Weights of a small mixture-of-experts language model, trained from scratch on English Wikipedia.
Size: 18 layers, width 128, vocabulary 8192, 28.5M parameters.
Experts: 64 experts in each of 16 layers, a softmax router.
Training: a variant of Muon for the experts, 390M tokens, 5956 steps.
Below are experts of layer 6 (counted from 0) of a mixture-of-experts language model. Rows are named gate (a neuron's input weights, with its number), up (a neuron's input weights, with its number), down (a neuron's output weights, with its number) and show model dimensions 0-127. Each number is 500 + 25 x the weight over its row's rms, rounded and kept within 0 to 999. Numbers have three digits each.
Before each expert's rows: a language model's description of what the expert responds to; "comes before" lists some tokens at least twice as common just after its tokens as in all text. This comes from a sample of Wikipedia text that the model never trained on. Tokens count by the router's weight.

# expert 50
What it handles: Common abstract nouns and verbs in expository text, such as used, known, system, species, class, and suffixes like -ism, -um.
comes before: " of", "s", " as", " in", ":", "."
gate0:497492473504478468481516494519525531488491484527526482513497467469483499506465507483518488528528532498475529502499482478488455476506502530421495511501529486515522531542503494469467510487507478564452489475530527522526501527469486471588527495481477513487505525427532531492477556474515513497523509498474508471468500493497478475482501509501499475522499473479530486522501532520502514517484
up0:515516531509529515556510531463460484540490500474500477486506520542496515467487521488453477487490462535504502505489476526543502492516491500492507473526509531510504483543487494520455473484564524510485522518519490481484478523511522502446534472486512524503499437500518510469512478525527512519496542486533467504503480495518490524509547556487506475477497516573501519472479506500460492530513
down0:451474481516501521483523465512513485531468518508517467471467528521514463505478488547507431550521471520527493515504498489478452479504495490540516576509483485474491498490482524497511508448499514489517497500530467493470499482497548456524551530493496485539515486509513511489493506539508480518532526515522506515500480512519435478530532515484479477493475527525462515493506473490489543501496
gate1:510482476524488540547481540533490525548499474514467507517496478512476517502499543508524472477494458502473458467467511472468548460486533507475485498485521554523527465529509504510487501466486490509495469497510459460532536526450508527517516482509488506484534499492525476488503496512484521483507497500543545449517512488525495491454505530485493497471554478470512501491476520491540498542477
up1:513455531500483475501495492481476466535529521573479502512465466502439493444537530479500502490488507469495517493472518499501517525483512478482487521466540510456494523495520489479501522503524498517460498487502508504492486504470494510477530502544495494496497504480569462456480471463501468457465487550524524516504509494484483476444490519495506508518506487462540524483446470480507492514481
down1:510488500506517475493487458515478533509509436528494489551485526452493476521479515457529504539480478469505536494498502489484497489518501473507497482531495520479524431478507508503517504501504505466495485509507500502490555469483515545521483480472503502509481542500521462522506496518510507522445467446530505508527570479491515531518526529499539482518521504494476440461555496493509521501494
gate2:482488527519489418536467506475501490534494540491505472469472513507541526468500488503505519455515484526503451490459514518510541524535506555489477516516492500461526450491521531522480504510526523539502530480496512485501487503506494490458522526511467532533474457494496458511468511529511475494486506510505538487501521461488532498514500534494423455501478510492498507539528504517500497501487
up2:534508491506484453523478504481516507496468512497465488444479553506537505476516490486510504462506484495464451499514517527533512518548506555486487498498508469495497454510523526512463532517547510499533491487497454491528526489517471514467519530508473518504493477538476489512463478550536492486496490494476508498506564489482538524550502527475507501459480512540527492548518519506482504515528
down2:531476526523467567499499481497464505457531535507465554519502481451560504490500463463502516520485523482500492521490535495523497477482490541472487502487483501479497486477484547499499466470479486501521521521532485510505507493531503513467499468481474523456466520521476475506490499504530496509509505502496444505533474458473552494497493522533456480513500529486498491489498500486576490543486
gate3:502501486549502477504528486499498535493466545498505460495519492483486504428497529511499478485527479509506499505542481478500488536526533458487526550481503509514511508522482495524496462476533501500499463443522519485501502509516506496498482556482494484518483482463463505540478557499558559531506550488504527500500525499501504538529473524511494492510541505484513473481485472547508495488448
up3:546515496455435533494486515477465494489523503488517483510501490510572521529510481494533528524503522500503491506439491525523515473510504452529499471551487508509481476496483484493490494519525495543468578534521504497496498478489527458485536521485479500501511502480551474488521510493504462493519478538505501507478524488539514448488466482483503514520493504515547516542507458502525507473512
down3:502435507518485502517522487514530470475477485505509511517503514501530493468456495520497485485495522513479511472549462553508499493457494493514496496508484488489491505477465534539508469481466467505493479521516520548469538463505453454519521458478471522511489541495514461480494544537507534523500488543498525464473479505492507496521445527518508557514492488516486503542503489463479525488464
gate4:488478484524478465491524526553501546515538497456499476523496499506535509540507476504489482479525529503494520509516552522491530540477495503521497557472496507466509447552509497506515502498513508485487514480440517523512520505484508516468501540463497515508526442533509516516557513489519523502488513529458503466505473508513492461482488498528484491510523442483459497474495479468543530490482
up4:522457524541525482531531461500495506552477508492502435531498489495460467496496493503505497492468513512514465504503511507493527561471488495496499502500475536484514452504516488506511509542481517459499524465485511487481519510480513504489429548448467520522530502500520489514536467477540517528495479521478516470494533491502485474478534544488531481502534486454506496500500503465536518467464
down4:503485480516481525478509514498519485497562497483541484499475530518510523474517511463546484519490496505480514487528500508523469525513456514501505530469445507460481497500515531550504475532517517522549482485483462488507535492511470537488562492529525482508513466522470517489499513508538530462506505485493523478475493518545482481467538516509504470515544470505481513494555487460467502465548
gate5:526523475499473467501439488520528518507485516474486449491536554490517498480480435500517502487522499521475468522500508510503492497480510521504520492539521502483496516521506460497523517487483495536527501546493554487463486510527451467482515519496491531530465507500588535494469465494519489526528496505470510484548491532514530507485532521479519477523514530493508479521511538514542494503521
up5:502504486511482493449481510531537498514495484502471491466486554498529507499480470524524530456523493515448476510500501483504468482503492523533520493514510505501496484518508504461496508504467458461518506532505567505498473478519484502522500498471503551534473524529548520478514483494505459560518485503505465487544471527506542527471541526470517473543500533487540494552519527515521495475486
down5:519546489508512490493529458523492511468522500505476459466535529462519454544532457470486544502510513500526489489463472519482495464498502484487543450472476482514526515543519475476509488512501492452480520482479523472549498479491466513454482497533508535471517489519495505481497512517470565485509462509500488470484490486513484539496520545501509481441485507461504479477497520514492491498530
gate6:543498521503484422510499468486511519497490517503506505476523517521488539500471498495461452522517436446513468507509500471494508503479501531482527488502493503484524523504497518452444500493488497487497505512533459481556425539532481489491533491476519491512542510502482536514489535487513525518539467519472485509457495469496529510498527460551502519498485496494491481522485501541511499520515
up6:519466470489536522542499524499462485482487528532511465472520494521540492474468520518482521527470467477531517490477463488484474518514492435499528492489493525482526547488492527498507506486503496488496535513524467501525474504475537508490530495460495513495515509471468514489444485490471502523545509516504516482493485509552457504497436509535503471492500479510449474505487471513493555496564
down6:475518486529503506496515478475472499500492452472496481462494495499482462483523460496494539478510491493526535508496495510463522478520460500512479459528436529545516461530490469467449453533518503502484487504457471491542538530505499485487518467511472528491462511532463477508515485508466493488490470478502502486463545525448514523518490503487532529492470501453464516522477516503512499467481